From a checkpoint of a small mixture-of-experts model trained on Wikipedia.
Experts: 256 GELU neurons an expert, a softmax router.
Training: a variant of Adam for the experts, 287M tokens, 8750 steps.
Below are experts of layer 2 (counted from 0) of a mixture-of-experts language model. Rows are named router (the router's row for the expert), up (a neuron's input weights, with its number), down (a neuron's output weights, with its number) and show model dimensions 256-319. Each number is 500 + 40 x the weight over its row's rms, rounded and kept within 0 to 999. Numbers have three digits each.
Before each expert's rows: "comes before" lists some tokens at least twice as common just after its tokens as in all text; "mostly gets" lists some tokens that are sent to it at least half of the time. This comes from a sample of Wikipedia text that the model never trained on. Tokens count by the router's weight.

# expert 12
comes before: "|", "\n", "-", " ", "The", " The"
mostly gets: " Z", " all", "ath", "-h", "if", " Dr"
router:487447545480441441530522510477469555474578575494475473439485384511459494518432536530479529503544528514464533472492479463547523492579471559455555435550536500474529514423541486478501558510535511
up0:528532562549588474502400442498528416451506498450509492508533542498489505529520508509483440532493471562475511519491576475533459501426500514483445483392437465466471486549514514514482514469483412
down0:494494576500512501503565552433482552510582540561447558485539498560501486464495524488488455457511499455523519569525446502510552557500545477481569464459421528529490485456528525431581484493549519
up1:624523475517507506563460485465526434594416469502485385521538522429502507457450521557456440509523486491533482465470481482514615494476514478449481510532536510477527550518496482481493513474504551
down1:442449540563501450512521447446504470516470466516513530465477467549471496443411483477514506476518512394471528401498504544478526631481509481534473515472516498482577542504509427553500517450405430
up2:514503511558490523395423472634451478444522494510463516496466529588470563445489481514497522595503461512480446496465471540457464551415499465557485466455556501417540509466523542522620478539495490
down2:438463526511521456503572493496574496516518487448461460492439499444481516467555523543502473500535497562507475519520516479478478487486403508490520528455486514539529471527513507581437526509542530
up3:525526460450517448488442484456489524459505542527447562522514511478437494519517576496435504531510505526512509405508470555509622474451528520456471457516527445548467453542448524508528496478519502
down3:404485524582543494523454568511480481443558480528440491549466487431464494499514516574487459551506557481464480507515428463393471474496482529553491507510422493480547459471485501460537486435616491
up4:543532422506569507497492498497515419531530531467450415514525535553426594480475583518514490543513428499514427505461559521497447436519499526473503421445470419427512560479538446505489515493528560
down4:457459544527550459482514519523581468508485415517541463485481461527486534516526482501538458536509566437509494542533493559455572589451526550522543477526454505524534515486491525511513522451536453
up5:470451410461495491477416521475531511458474537500536428490528622468510539553465526490474423510516450491544493536401515468486515487463466597455478563546474465523491459551506436481382528479480506
down5:393457463554539531527493479523424534539515485513477476450503445533486483493527486523478484534513554397470516476572508515501584608467471507518456479474438464512483504444570577465553522494447506
up6:565538549555516524474451492465489505475460447511512470555507458476502499522533464492508520485488443453568489509520554546438532501507503509468483571466466533531464459503493514532502489469474534
down6:587538498477486502496491491478584512521449535455550484508480471509517510502558506577483499549454466498567474530438555490447540454444514484413467510480492458506512422487427503481478446513437608
up7:465457478506519507500501498477498425456560534448499449514507548445473465495495506500410514478602440524598502454537477546505548506501507506461540465497509552488483572433475512488517470508515471
down7:550469588534515578480504493476509542512576471543570476516531496532469465318501517483497462431399506459429504463417498532512529483499512502526424492521444455540523490478511447490555479539472521
up8:482537457490502493477475441571496432519510529497513513525571550492538428567512477471529525515470433441597550447469453496493541487543457533483494534540542498481537450491460546454426429390499554
down8:484471503534497448485480575603452499427514532500484481550488455472518509514422484526486524493572491465506535462504504487509479443510533458510479509549542472541546479484496510443524489503514575
up9:533550536519504540483467451476465455477476417495482449556485495480507444525518476490501499505490488460523451522532551550442510456512521514500528574457490488519446487513473513566526482450486546
down9:554566501516449455518499490508604533523455526546524519486474478496531496466552479535503470521508453487534486522548509532465565478500486495483468489463472428516508445498439499463528479457418586
up10:506528507508535548456503428499506469492459461492498455531487530485546456538519513478491479456495455484566477548514540534443529475478468496476537559470495529508462476525462507586499544451444495
down10:512511508455486472480526499508583477524549567587511461550484499508536462434554518491494540464465474469518484451530532478472499416555529467508519411466528430477442512474484409458577502505432563
up11:480532581512531476527462504469489498548492493452443514516473461428467530439487464526532473547464494524513446517491497496555455522519557545493506486455531465502461486540493538509458556459438418
down11:498455531529497463508529500468438557534499501617552506486483531509465487561471535416531564491511479588591473442485512425508574457537551501583502483412435396517502507508502432494560472527535486
up12:536550533524532519483495475443483521510456449484537464531507508502534466479534503499504477508497445444606521521499540540448505469515508497486538566444468543544440491528483528599522472505430515
down12:505558448499501469507524460498564564489411529553550462500456474506522501458520492513501478561482471492551480441523544452423527478434477470496508512519490422478495461481474472495485504477400556
up13:457485554496515513426521423518511407522507440530522556474393471525514490608479540458501524512474551528510467461462560512493510501420493502473502529465479579451470479474520501534546487493407469
down13:500450530567498512484496515526546513523480470535534487479460520506509494449597506520513432542483451479431498473482378521465490473542445441429469407517549442548502473503491485482459500541500520
up14:546518492461585531460547451533496487473488521492452509476477541475538466511405566546567525565474528456462418493535541449540531544464555392491455500510511396512568565514535573548469502480463553
down14:417495527523493403501520414534606458513491481464508538530437554481479524501500466441486536532497485523572495558488453571526480491513430505477542505511514513511541542510458483484506529509514498
up15:523541468518525484525485444556565497560525502535450467489485529507445580466529565486513518529537498442525546494471478435491541449462511510465478436551499575489476507475494488518560513574537442
down15:440436490513534486436493529451501457485501477436575555475475496528491520428556474476522417545371546507459503501472474561455390521498489460447522469577497528519512459513526477483484484473503515
up16:561517443487531484489465531462500557425507500463472555559511563596519481546437455473531523479445432497457518534505510477472465546476498425487516519493542472448504581509527488549538512470504534
down16:518494506495507507494483508498553453515483463424460515519459501456481499542518494535490502476541481545534493500536472450468465512541487529568485466547467530518498430483488498467441496474524529
up17:517465434479521471530437505491536493534503471508500453502424540466658525577482592536507472432492495567598555479478452484456521439467509508495480468507528524480467482592530468543500458480528515
down17:448461491601531441477524439450497532488475526488551530437478499526479484513515450462491417532517558385475525424517439520544428581432490489503445495520483552486498461512474509496454533448492521
up18:502470461499568511458507543415512544530526476497532426481419512462564502418447490526448550438491467447540500548499494466569533468439482522491591545472458451465424470515540467500508576436477499
down18:458487526552463552475478480505520528500499382450526511523562472500506525509571533571480448577573516531523506454508472456519474555510451546544495455508505465519506553519520493526453517554461510
up19:565540516556548563490485478450524480504492460504497450527506500498471480513512489474519510493514461483581496537522541539442493496520508516493527582449462536536442512544472498588506497474451498
down19:539551490466492509526479481486597559527421548564542476455461449474484481457552428534480490541472459457617480472515528562462505506440472468505476515476486469502461478470477480494516472450439570
up20:506511596464454474465526424546435482507430485500506527488476469473547501469496521433534547473452537541497453517493457555483488513532486457458498498521519544554468483530450546476589472466452592
down20:490487473496469518458482467566511432501530562518426492533447536441496482488450500477509541538585446541496501521401440487566573468474530578575368497505475443494511493517476392558463488519476484
up21:519519510522501528533490510510537495543509480499469445429484533426561483479514575527521504468550453460535429441539511488540489541493510421448558445494471434540475491499509511557539544515486449
down21:487493499538485508458481511511473476534473465553600527498471498487506497419495506461518504614446457552499498486417469523551620498491526517588438533466570554553440493529461391484548534458572452
up22:462459517429461514510477457462476514502512469522504554516458528488398563561469498504588458483535521494537522452601450532485539454536502537497490468488612531522488475592465536542432439534477581
down22:422494448554486531447593482492477536495481589460426482517427479519510444479414503437468512425468492491489517475453498510477476538523437474499508508507461460510439505482514435459537500416519517
up23:440451485491501452508540531499461452455459478445459566501457522487489524502543508587543506510568508570459463512565549418552481521497476521487518512463516504481515568493447496524463502504433525
down23:601475472553483551557478574503511541520463461549521536469456472559520514445506451404495531539483442552531496436479451502498533458568439459485458448461526475493505449492498480517559472502545489
up24:532436415437515479436431523471509537475511486499496505554532473499473564412392524474498533486527417481476492499502564423550428447558483483547479504450504567464505491474519556561498546476547468
down24:641465555660493502465483533457593429543515436396480526511516488542494518504578618533502488524473507519498521498514469499511480503565368507486553512503504493498495473528558506521550499477423569
up25:558446525489544498451467471459518512527528526514476507513523508494592498470523467545515497508442409464429509465486527495551548450520600449529493477448496541553476621493453521481540517553551476
down25:491496484561529510504588464581504449495455505506537526471412485519498452520441509381501526503496544532630524482451504573465503511526527531491501439468420506529467457539498484422531453486573519
up26:570528466490551552529490470449483517488480560476467508521448555477407479470488518496489496479535459532522447495446469480472499436492463543468506532535525380514567556548454452472457492503465527
down26:507524473571526435524498584496448589532487443446430466517499488469480517460507454501466448532479511431546501487430456480471520529471518500541530496531519501498460447491529478520536506565520423
up27:417514444569577520464505486489449510518497513523557517496509483456454473513497490525471458538513478514480521524501497515517585413469477491464480451534434511534526516502496419449568562473443505
down27:532472523452505534515454575569483535486533443567503504471551455473511473545461460480499568528447547537457496474443450491516495458516561490472556391455464422505530516470459553446562515566592481
up28:493449474519485501421539406532463463419485453431481572525492537503440483466565471546458490608483510506484439477404508438477516506527471547430410473508449561473495514531514499521465554434525512
down28:413451478529530479548476514516565490549496469524462524484526493465503535452462440525492531550507494521423459479442465547493483487528511389453516481496552508462509520498524569438501551553479563
up29:430479553470467572564537473572500504518490512506540565483474437460508506596505529490524468488497566504581496481519528519491472514518436479450492452434523468539498501500417493518496469467439538
down29:490465524524488486448533572534420481493529577547446461536497490502495484476500528549465501501464474567562508485439458473532498445466543515480431536522496496546486492518459547461508516504476609
up30:535567524557511557486438427457511466496450413500488469537500513451498504534525498509513479466475444455562477533501559548459490473490507484509500552487451560531464469514497535550519502463436522
down30:535548492496458470478469466507563534507417537544530470492499503480495492432580496521502501511497444494585487486543543528447505463502483489493476499480479407505490473494461467456528506492392544
up31:554486533480494509443482459533556564557480500518502524491518509540520453486521435486470563540418466520513534416528463521493395450484465524476453505468496558461469491539479586494524472488519567
down31:443482482548537453467465421418502512428468581495505552494473523477498461565507578510485429508500497516468530565420502408496516425530538438521514585548480489459489493520499489514507523437498571
up32:550480563492472505543533477483502515502517459503517502545526517525444527508448482497479506492482469498486506491598524577503542542405492486464514472486474510545534509572491501528499471473538453
down32:471530569525484561504531478557577498521544514425442528501486499524500511457454518526486424473533492486578521456490510522506585503416447530518527456550504587433518523523564458457554517504486451
up33:525514631483511522453469470404475484508497482527539470527444487441515479494467474466501497475505451474528445528444481543524555459529537433463597490436491491553426473515439470498532547429523518
down33:526485545589503562458524605644464481553521509580443479531490464495511485487483553475497535556545508465567466518440483480527522515453547555570431479504563456488411478527499436476496419531520472
up34:511511531502525470489462481459567537488532523498467530468485510538476550464574526464425486556475496552559491527491524501506447534475544448491458472468477504454513522589486569440513507462453441
down34:539510526555516532494529536454504552496491457529466518442484489528494463458542451519513404449492516529431521446454503586547438584505461452480465544437386535556461523476498509527453457484562509
up35:489445498419493554547513548501457517481492494494455507515478570497421499496528528489562442488454466520559441478509531514511471568547532538480415538465523480438407529511537422509397453499489587
down35:517507483572489504504522476451509580513496479465456503478410492486469501406503409513485533487489514440567463489513591444516474511522511492577535548537504522465473489500480539462531500485450518
up36:520572518550530526486486453476501462478478438472509458519480505481500478485527478527525499493509449486558507527504569533442486480487540483491500551465478504537433456521482502552532526460453540
down36:494544491503468425465500456488576532551434532518517506506519466487518493425540469580479506563495474501564495548520543507459494443497523471501521494555488446491422466451447523427533508480461594
up37:519483465429575515549526550458529553474534575471500509492541524484485560484475551559491532451505457474583498546513499500513438492521451569551445522481520515425521469471522441523467459461510492
down37:526501516562484473469470424496555456462517434398556528498534487508508522484543522539507463505438547500463489507528558516543504566500536487514519453495541557490471533511499525498487576456442538
up38:495485489453478541488572510476503552488469515529505506514442568491619407539558488548604494430470510564537480498506495499485570503633496479474534472539428592556470501486447445537501487502457511
down38:470499508538476524467403489588507521482492522548513510527517550464516459601384420458494468452447482420438524466500466516531485521444538474497466500514530518478551519493513500487451529437492498
up39:557509474433505518494470456598502483588553451513473350469454567495481523443535452482537457487534459440549520517470417492549502441518468500547453480508545614526475484489540482489485526503516516
down39:367475537508509488548520464392527465483554506489622557470512513495477477458552593512505437494467544486451499474511460483510431521488444419495606483499476509529510548479495537527456477414499455
up40:478492462470487541507544458461510503417484524534480581527454522493395515548468509519458524445497492481468510528512478562498538524481483524452525478524499454497522458535450463506493453518469486
down40:565488536434493484508470532532481549522514567503498446495475519581506499461460497487478552468474541502564484469518531524517538455469506484523538514583538544479449472476520531509515484473550487
up41:527556514531542532500490446492489488507493442458504448544505528512501468492531473470526508481519455443587500560491550566453539488495465522476540573454486512521441473519460530562524516451443518
down41:563561465497469463494495456523578540552483549537494476519554484453541503427504511536457524503457518462560483498510547505468525405509561484456478531529485429487428482489458462465538504443402630
up42:620533438545510529450539497499494479409418550502475611475603452542465499497512526565505467532535505543493470476493503535473514571452537458485554510489533436519550514508457445524508514528504548
down42:462494524517501379530453567523486483491469461595479540522453494490504543479463529463508587584518536489534485475576500434456527472486466499481486561559589518494529440492471548454479469509547437
up43:570574475471504551526488570454548557451447508472454484518451480535466545479485451529515498487525486514499468466546458474543439527488519559520582540477558410517531547541441500511442488538437531
down43:503544514539538384504508554514519467554522504513442503469473494508499477476456452453489539555504490512526461476514491491498551499456488499574619531555551462530426464493499522471482513494553442
up44:495529509491498503386524443472507498486534555518448463482511530536457518427550507617515512512534450511489520476441520498487432574448436454566558499520552490551498504475514520522522571429523559
down44:463465499469493441544476448463528525483505444478536547527530507446522540557515510527504488549525508538552514499525541466490417431432450498548474494549515461500561542473456452541502480489494465
up45:526542528486497552449452494463500481534545433512520478511525531491488552441443464525552462559496479472538518541462481539456568566523486449475495450564482454468474535509491507487524532487569530
down45:448516523557508461541539517637461500481465528420427476510527438500471527522423535560523550462509500449489527515460556503494477542436571520588415543482482519468553527522490467496534461485408516
up46:448486522482502493518550411591535543439500515421393607495488548485507422471537529501584508532533483502467531539486500533477542481554502441585455475529412477601509557472495467498564478522490517
down46:464443450447506496567464512511545417548571480505554530527446583514480459521450485429517482435368549468521531609512435495415457471483498506525584486540502566458529487520495521470499472414519517
up47:554536571562516537467458450429506483479464458505508465544487481463488478527532481487505499480498472479571477513508549534438524468517492499506556565453468486563459502528476515567516514465454523
down47:592555487518473466514478465490581533519412541547530520484493472469499495446581473520483506522482430507565473526493577518455545496471476469477490492480455420500498431504449505456539467462415561
up48:529449491468518472435463435499508529433485437452397495465542503542414552530438492520513525578420461520497431519463541435514523507488457416493562446483572521551500517545505535501449523478453568
down48:439473478487498498450469514482546440534483496537542544468386507507495497421542520453512571496453517540477509518431473553529485536578476495528519516447455510522493554500448504456515502499522562
up49:570454530482494536469561506481416512519447544472565610469533491496555439497534499428493509419476501498508472479469501458483459437471479463536504540499496457546516526492442562513506432547484582
down49:547512433588497512483459507491575516460517527455475474506443518503481468436480485486478484482448481558474482596428471527417612489500552549477434582554470464459510498527487446496476508461508571
up50:533550520571524552495447465489519468473463450507483469550522485502482496509530474489511491499509450448574476527509540544441505497493510506500520579473485547536459477547508487551507525486452511
down50:536528524506481477479504482502570489513467522514552507495482476497500487446575472577476510571460422481542488543473535533461525425472507464538509443502449455531498473480445491451533488504416600
up51:485511573510545506461488426560493466539472517485524465466430505488465517479460531556481482572487490498472423438431502546525538513541470520520498477507539478400547467428485511504458542418500546
down51:442501610553497479420525675510514475553516524580595475533485462499492519446459540488505550545606524487508494498567499552470524477455481530521501517447547483512519516492455446472537460497492440
up52:559487456486564536538525496421533488472551511583468472534507523528471348507481544491505602440510534432528515485442479521508604455484540535482485498557525576525460492527527477497537523557493515
down52:491512509460469458466459510485509450456520476448499489499467501551495527430562496490504536558532470507478499545510504475398432538503442520480560460528566441534531546497499519520497570527474500
up53:506486452562498399495456455484471478510465489477533476538474503533504538503456502469456488486437470526543427458492475504547431482517496535467467550428553428560525433554521550500519503545434515
down53:473501517437480505509510475511584493488480435548484542486552533458500489466529551522511550519536526531497520398539406477516484580517427540501449514433377489466551504478483481566460495504582437
up54:610524550514498460501566489476556556455472475526434551534458497555402522468503516586451545492462537467540475507523500554488511439570547515487572484500504585532512548534427510468551515567523452
down54:482506551420472536537486577522569484516456517501550604492455469530497502523515483498495512531526484432556483483428497472485493522470479575505533366573520499484465490523496453458480495572522469
up55:526468508472527514475454489483599516458507546514420485537420512484498594513462508488484493527497451484595464485524474532499479476479533490437490462451523523463502466515539513538486522503491483
down55:545473577603458432409521378489491531487526483533445487540472493472482529489546476440503500588504536506400506483463519455532480442548519441544469546461472442503490502485447466514506544538474591
up56:463503463512517486502489510452448507491544484553571466478546522468509565405500509473458487461463477510453512532514479527469576490451506590400448494497498504514490455478521502480533425471524436
down56:538522538536489628486522428587547453476447518429521448433484508552514502488467545560544461510508482552413498442438494550496569556491470533530504409522513447510503557505523517483481513535572461
up57:541512523547574490565470497453551594486518504515454509497519542508553453519502609453518507510502472568556579502481492518440474505456536530389473412484448473434453459570542445433497467493450454
down57:456517529538524503487528516465430554476553536513423516481554502514473440476496440492492469484492496483497521436527481499529436547569555443531457498439386480537467548466464573483516515505562564
up58:500490443542503531480569451528464427504537499467498526462419534524447449507510478475507479493521510543451457487497590463480482483494455501565403510464511486468495533568463545504445508460474499
down58:459492526509489535510498581495535543492544532560496515509493543460491495532435520485503538468485517528544498524503467520477492526493523560470501454546483457463539464457485507499486533470580519
up59:555557552529535529530478444511515493493471456498492471529470516492510504472498511543488456506502466433587496499496557560429508441507504485467516551472487540508471490497475518571502485478440506
down59:464496482489471521491506484521568552525483519522470502499528498483488530400519466569457472537418455502552485513475466439456545432531546490471535512544470454535418473489450504452553506486468640
up60:545535512519536534480496443470496483498473459517501450538500493527512488502537483482507506436483481453554488544552544573445549444509463504476554551446471539529440498520452501574522513450420524
down60:567542487505465429522495545476569489536463532587493466515487491545538501399547512457490496518470515482546481453537538527448507444516533496492457450491561402497446503495473430465537488509436548
up61:496490498454415490507580517486511540469479472469557522470519496516530552469550485503528473460460482446537481473421503440579539484530518488496472504521509440516440604550533523480508501514498574
down61:525498546502502497516535454484611444502513472484530527447469464462485519420439468492493482499523506581511491497499510542559439549441532503593481579483470613473538494530471489469463596416484496
up62:496486523517570507437492535488569569480488501569505500479626556466421512509421509424396520517474490485462520529541504515492501507493523452475442514446480486496512456443508514497597449524540520
down62:558500535569503463414564469504511490481570497501466490562555490536523459444550517530473447530524490475484525532525433435536448357571499452537477558488479401553502497491483447515587498460465608
up63:470434504494453515464510520559548496403443501436448529513556509508388489559514470542433562524425555499516495465456486524439470538500431521530511549517528571481504506492465560451467481412512511
down63:432491485509533411555446567477550445541560536515445530523508463478504485460525544532495517493587455430419494441515481434521508436457585511510468548515540501475583482463496512460489536550423517
up64:514581534512465504508452489472506470491524405505492450467494601446533512478481544474504479513489470469530494528521467477506517485515494538466550531512483514455468496457547442509594505498537501
down64:405437451448515537542523549537474533531600500501467539487456497503490511486522456477480508554476505464461499407476382463517539458449512542527472449529494511480492452492524475495507558495516441
up65:486517597506478468456479502508461464466433489538493570505492533528416554547448515523483484509457502548478511569470529554432460490409502488479564536495448418514450542460464508499575490476480536
down65:482475441545526475487494473528530463525433557513485527487366480468509500543486535496512555507523479489477479506446453501522588523493595487575515477550476524501517439466486415450472545506561485
up66:468449522509549513524533508379496464524513506520527500488550545553509436556434486511452525463477458483438467562470576514549481350446480494452543532442480468426475488498490502524519517471430463
down66:548484598508503567434433605486561532554542475486521511502515472534527515478550515574508538492522520507466512476508440530470534561508523552466491385533512424497527558473559481499448515539556477
up67:488398403495547454483504521436498480446452519510464545475517525460459515612489539472486537436468527582457511543583505488418519417464501508474460491506507465532514458578490389497519499531441472
down67:582521462503499613484477500526458544523480552543425557486500469549518443448515506451494528545460519443544561465499431497471531548496467550465404441542496522481495468457510558526506554546550512
up68:503546494516524531482501459537514468507491452495499444543531516529519479543537467493504488461509484452597500550500548566460527482500479504471563560474487547536461489513457521583515533430433516
down68:548548474502475501476482521503598508540526489591479450544513522506496488416495512484471526477452511464530465406535508478471471434553495449505488447504506427515496480476515397483537508494425534
up69:512472527455498508559472523443485494461539492505520530494525523505385573491501539497482545485412496524520517458563493447523425560474508553449511536416523487459429491554513521502419475505550536
down69:497499442507505428440513420412645511512523490491447458531545553452483505438497450580470469471498450499488461447461514472502521556547453455530491613609514495483523491466519462514536552459414531
up70:541574525566556552455469456488497470468494436486501446545518514481487481520514485500522501502487453455606493549512559557434500505497496521488540563462498535536470507506477535561507510451436503
down70:463507492538450488475467448490583516507462481564508502497533500471493465420557503566492532521508471476534445477486509530445503489476498458474526499492508472487473451469447494414519510492420606
up71:519540435485504423481479446490543595437442516426460606500532467467486427455477574500558515515388416433476469448432540516501482504508481428540524487462467580463519592524518491526543509569464465
down71:459522521497491403513449468533610463511530408482458484461449536508481503513513480483484538507524500566542501507528450565496498435570591516542563480518448463478523496524493497407495505494542587
up72:438432488503564467484419470534521493400477503469529489515522502422457455545523458462520579523449490502529480530527465529387494541519569523375466469458511471534463447443515442461605406459584504
down72:497513498495488611450550418545473482466482570489389453520526461528512485425436493534483396434468477473412505558452483513551538431550480433478448570492409464543501503499522490476537447465448581
up73:532585528536519526512466434516560473534493447516499474537500501486508489463512472537507448510492482468565519516492580506440495476495540486489490548456513542514470496518464508554540513450443533
down73:445480486494486461462523529500588610517497493523535529514571450478496469433574447514460534526441440548547495486448527450460474502505489461493579490586530460549434479470473461404540544482451592
up74:449504486478474551514539473574490477479527494485514501486478530474434561546428568541454494504481515494524462418519522524500570491482480464464533430472563524478545445484501513562521482456518542
down74:484405541551515488464527574454417492547581448426504445519522504502498490429598476489482440504461479535515537496466449455478448470519454461545489521561511462523457518514499452564526538434403504
up75:513485380493487428539476499513549524481512499541477495524484547528578487533490556441442498484459507563509520527505488491462538441534510459433499504468507504503528495522483474460558437440528506
down75:495464528426480573511427443490522482468519470514496538442531497509512455494489444491511485519509488480446524436465393443521463570506481462512478469599464572535481470497474569501438562442556485
up76:478503523492528504498411479502531546434480543424481541521470488540441513533433453517589455497483498554499469445490525580479464502514539478469407512512633503474533438491558504500517471522445552
down76:472491524471549430515529550497499532501534480579390512528480505489459488526492467411492558483498485503496481541500488455457498497491436493579493495546452489491546465496475510455484526505547513
up77:471559521505463503472550477531473519433466491478557592528545484468516463417529538505511527520521533484458446451524474541501448485468536469561522491452472522569528592527515490538534466589492516
down77:469562409422471435515506491589573442496493456505425482527480544480491500505407464506481530491499505521537472503483427488427474527490416579451530466569488569419530453495524531463479505445616488
up78:457499535551488465540436513552543451410478525531541522546495447474421580544515537517445511504526490485541518506574522570436489624504577555495537522423524463432431519536568437462441501511572497
down78:472490483417496508462556429540563497517548476476472425506507459493485530437495495565493464509530541494472486517485506456451502495469484499527509557537465523530564521463493519509528502507469575
up79:541543527548514551498486443474500457485461414498476472532497504473487479533549498519496481484499447462587488522507531528479508522491505520489509577449438528539457482527494504574514521471440512
down79:565538529518470452499475452464580506499434524576532478487468492430506508481567488534510494506491467497600463532529551543444526446493479482490467514514463457512483455465460456442513519483402551
up80:545547512522523549491475467490483496488484459500515488593520499526501465520530459466504500463459478485586487546516557562413517504491483554473523567420493511562454500535483536580502499483482491
down80:524565502457493531487569457482584519550458528527551488521476457534500468495512491538469507511420506491563460497433487523445515428482493457434507469429521465535506428484501439476500431480433589
up81:477453523497529528476490566474550490512522540449539454549431537534657464517496480535513521460436464566576571479410463547500534449530463510504452502584474508477391465497513453463517494507414457
down81:454427585528531571499469494516477512501464522571563490441518465493508492535470461475517510542558534439502507492506567518556543577395484531539471436475466507506590519509466535505412592431460485
up82:531436482506566491485512556535496537494507488421504418413479481552517487479470453520408529509440520522483487579489528466509490452523469456460527541559483577545528467504511452539527488469493523
down82:497538534349491588489471427463594538508479475555525559511540508534502468445583519424492473478502517485469512503512467517591544525511469592413537500504517490516480588462498557579458547524530482
up83:490496491471455514423460523531513447461448486511489563524524526455359518513514529521496518516425475516473518524506498526462429560439578577407495473411487491539464561508496503524495430490537553
down83:503470451539507516540537352461528463518505532491420466515488483531484483521460520551502419446533469506502478509461461479498593521540474486518471567568450503539502518498544550467501539462431564
up84:524506465488516478518451482460484424485530496482602436441498499451444516389545451477374475418448476523522463537543527529518436539508519541433504454523489462518497456527513540478504487383505452
down84:507493579507509608497536438493531515512486525478537528471487510485503481455489495518523388483479450522526483496395549488555560437485490519493483520520457501593424473493491468485557541533563458
up85:546525463490497506485589451475425541602516544465485525545496551501572492393451485461616415398546486435435548502482486494525561383585528503568443534529495518602495530494498557590507512476512500
down85:508432471564515460522483425496561470481569428481569470520497555478504470536481449388478477499489507503566503564447497496416470505520438465534538507551490385423502512516506506488461519462556487
up86:461467437485506392456417440497558567503531492462513429534528547488487583441497484559512518516473472562510489462469541484516431537597477488433481534433546468515500446513538492502497524471509486
down86:443548429479502512504443458437558455503496486556550529500501574458492493514468527488503538489557480476501509478515494531472513537508454505557501448538464552464470521467504515516523471523534518
up87:532545491543548526463513496492539499504468427531530439538487526502513471501492485480500456478520487444555460528520553537455553456509525479494519543436482540523502533534479484548505473476443500
down87:433507539573469380509503464489576547510489525615493531513475466468490518398504526541478503546418523513564488428513505483446485468487452424556488436527605502450461433489482493419535522492469572
up88:518484620454493548483531566514482500476525426495543483537363537518574470504448437528478515441471447540506465484530481470541436462464501458441434536515520475500513466566494538553466508507464537
down88:507501451528497524470520504522568581537465469507512479464583518485477501508577388440502509518501467594510472514441533481521481516514472466512545515545477472482459512502478431517449556511504496
up89:509534563488548569552382420490514475583495535573457498507551459427479506503438531470460430513565535448523591448532505578502563419554563534461444418478471515548545412499480443508556442478543498
down89:487441561471511455438557437533448469474540488549474478562501478529491474473500516465501457485459557454431497521420419478495506470521487506453535493530533473522490526506516528495583461492523532
up90:478471530480450531544501455546480462487510539496525609475474476479523480494473515449518544486460470533500419475525519493460435421552477489533478488475536520556527552478495597513515525469492562
down90:549469443542487471450462448498512496518500520436474521568500530487486479609479552485475492491427451574511485593416474442452522447573572557468460586522530442510491508528474492561516510514461598
up91:501464464493477473464562431471493499436500525466540553531495490391498477546467565567427523501460501477478508567545525503480574489486478358442460441544518487462626442509465467483554475499557489
down91:443546502541475557507507527508573477456513502491495446506558496487511515467524446466504470495517465456467506511454437547530525448497528544514459517527481512463470470489511476545487555495469555
up92:537542576552543534478485461474497486497480471494524461546537487494463513515537471473505494457473474479601515508509540556440520497520459504476513529451487539559479513534476535555506519493472462
down92:517548437483476470480472474527590513511432494535536501498515489452512503414568480553491551507451439546546465522511533500439524428526473444448519518485450473526481470497456495446507475490441593
up93:534554538564561554454480465464492501500464447489493446513519494482479519484518457500492482480524444453575514530497561557452509511499506524479490583476460533532463473504475490558522500469458526
down93:532531511567479476507436463498578530513421513516565469497526518483523489454561508611490510535496504417546488497501542537430506434471452513472489491487457481464515464506385489453532489531434605
up94:476515505524490607576424430513521472539525506502449452494361444478403631501449544439554448473494435468464510509511472490525477433532500506499471497459450588529483488488532490516493548483533568
down94:547481508561521553454537531526505469541537520552460502510537488473501478527483556450482457508474589482481516445445352527489490493446538437477505432474565497507461489487524527481547502478499532
up95:519549442489518476526524453492447478470502488436514555501553486510527547546542469530429505455499498507453478485605446477503493509511475524481442469494505556533576477551436484545565449445475471
down95:563496509543502552478501500543465496482521512573509543478500485493508492487484575410513504535481481525530529476394528490518576432490460518443440440516545453527536484487465480469486485512525492
up96:465539575556425477492479485451480483440567534506571545551511485498500553467526388538510486494483530422547456522501498503469605563474504422435587487539515490492523552500496561523586509513457525
down96:558459484434506508520468562642411546533482472500443426518465482483495532443437521393503555477569495514587478491494531471542516503446466573512446477520568541569549489518498398483502460538577455
up97:513462531497483573496451467563452449520515499484487547490453483427512422520499537527544450506554521485527504421481547480535493450443563444468492436477493541520474501540465470520556458438493536
down97:418465558466484463436535534492496518478502521552469534512558436543500474486531556476477523507486509519485532538439415441514511517475440482410480517559517482476536545507517557503520515506510578
up98:449519518497486556517556496454498550515469482488527591543559528525513372478510499494535503595533438498489508513464476508530453553540420531515469531507492518459531427539491496454474545510473524
down98:428491566431490466549431516495455527503521540526444544559518478503505507504477512557474560467504581585470522477523559464474506471516524482475568531451551465392542555488483571484563436467510548
up99:543562557535518555489453500459488472493483439517518466559528497486489482515530487475520502495506461482586468521510548551445509487483498518481524568462492507572462491515491518571497502459469521
down99:551563510493474512513467423501603536496441505523518486494496495467500498431522493571461481532447465492567484516465483494470513475465495460452478496475424435496525473492450484457518441488469609
up100:448493493475485510461455521476467540408519501458470417492418514513552551488497494524422499516479436516523442411451475498538501520491501467472512516479540481528511470505526503536522597441456547
down100:436509450479474503499482489537494502524481481544526483506535488446493523393496530446481564561525494569451466496461485462498466483434398425605526546516543546522514445496499476524496460520583505
up101:456531537505541549520530456486510496455487507434440594530489497499450462524518520488524534526529534525449445424524504467554480519511481532483384500522468446560514539498510438470550509623415481
down101:535507445452515416547490565480488537548543521580482555495470518533490482513449442437508610508406460515523488540462480510484467444516571488508524415491480455516532465481474548415526503531579496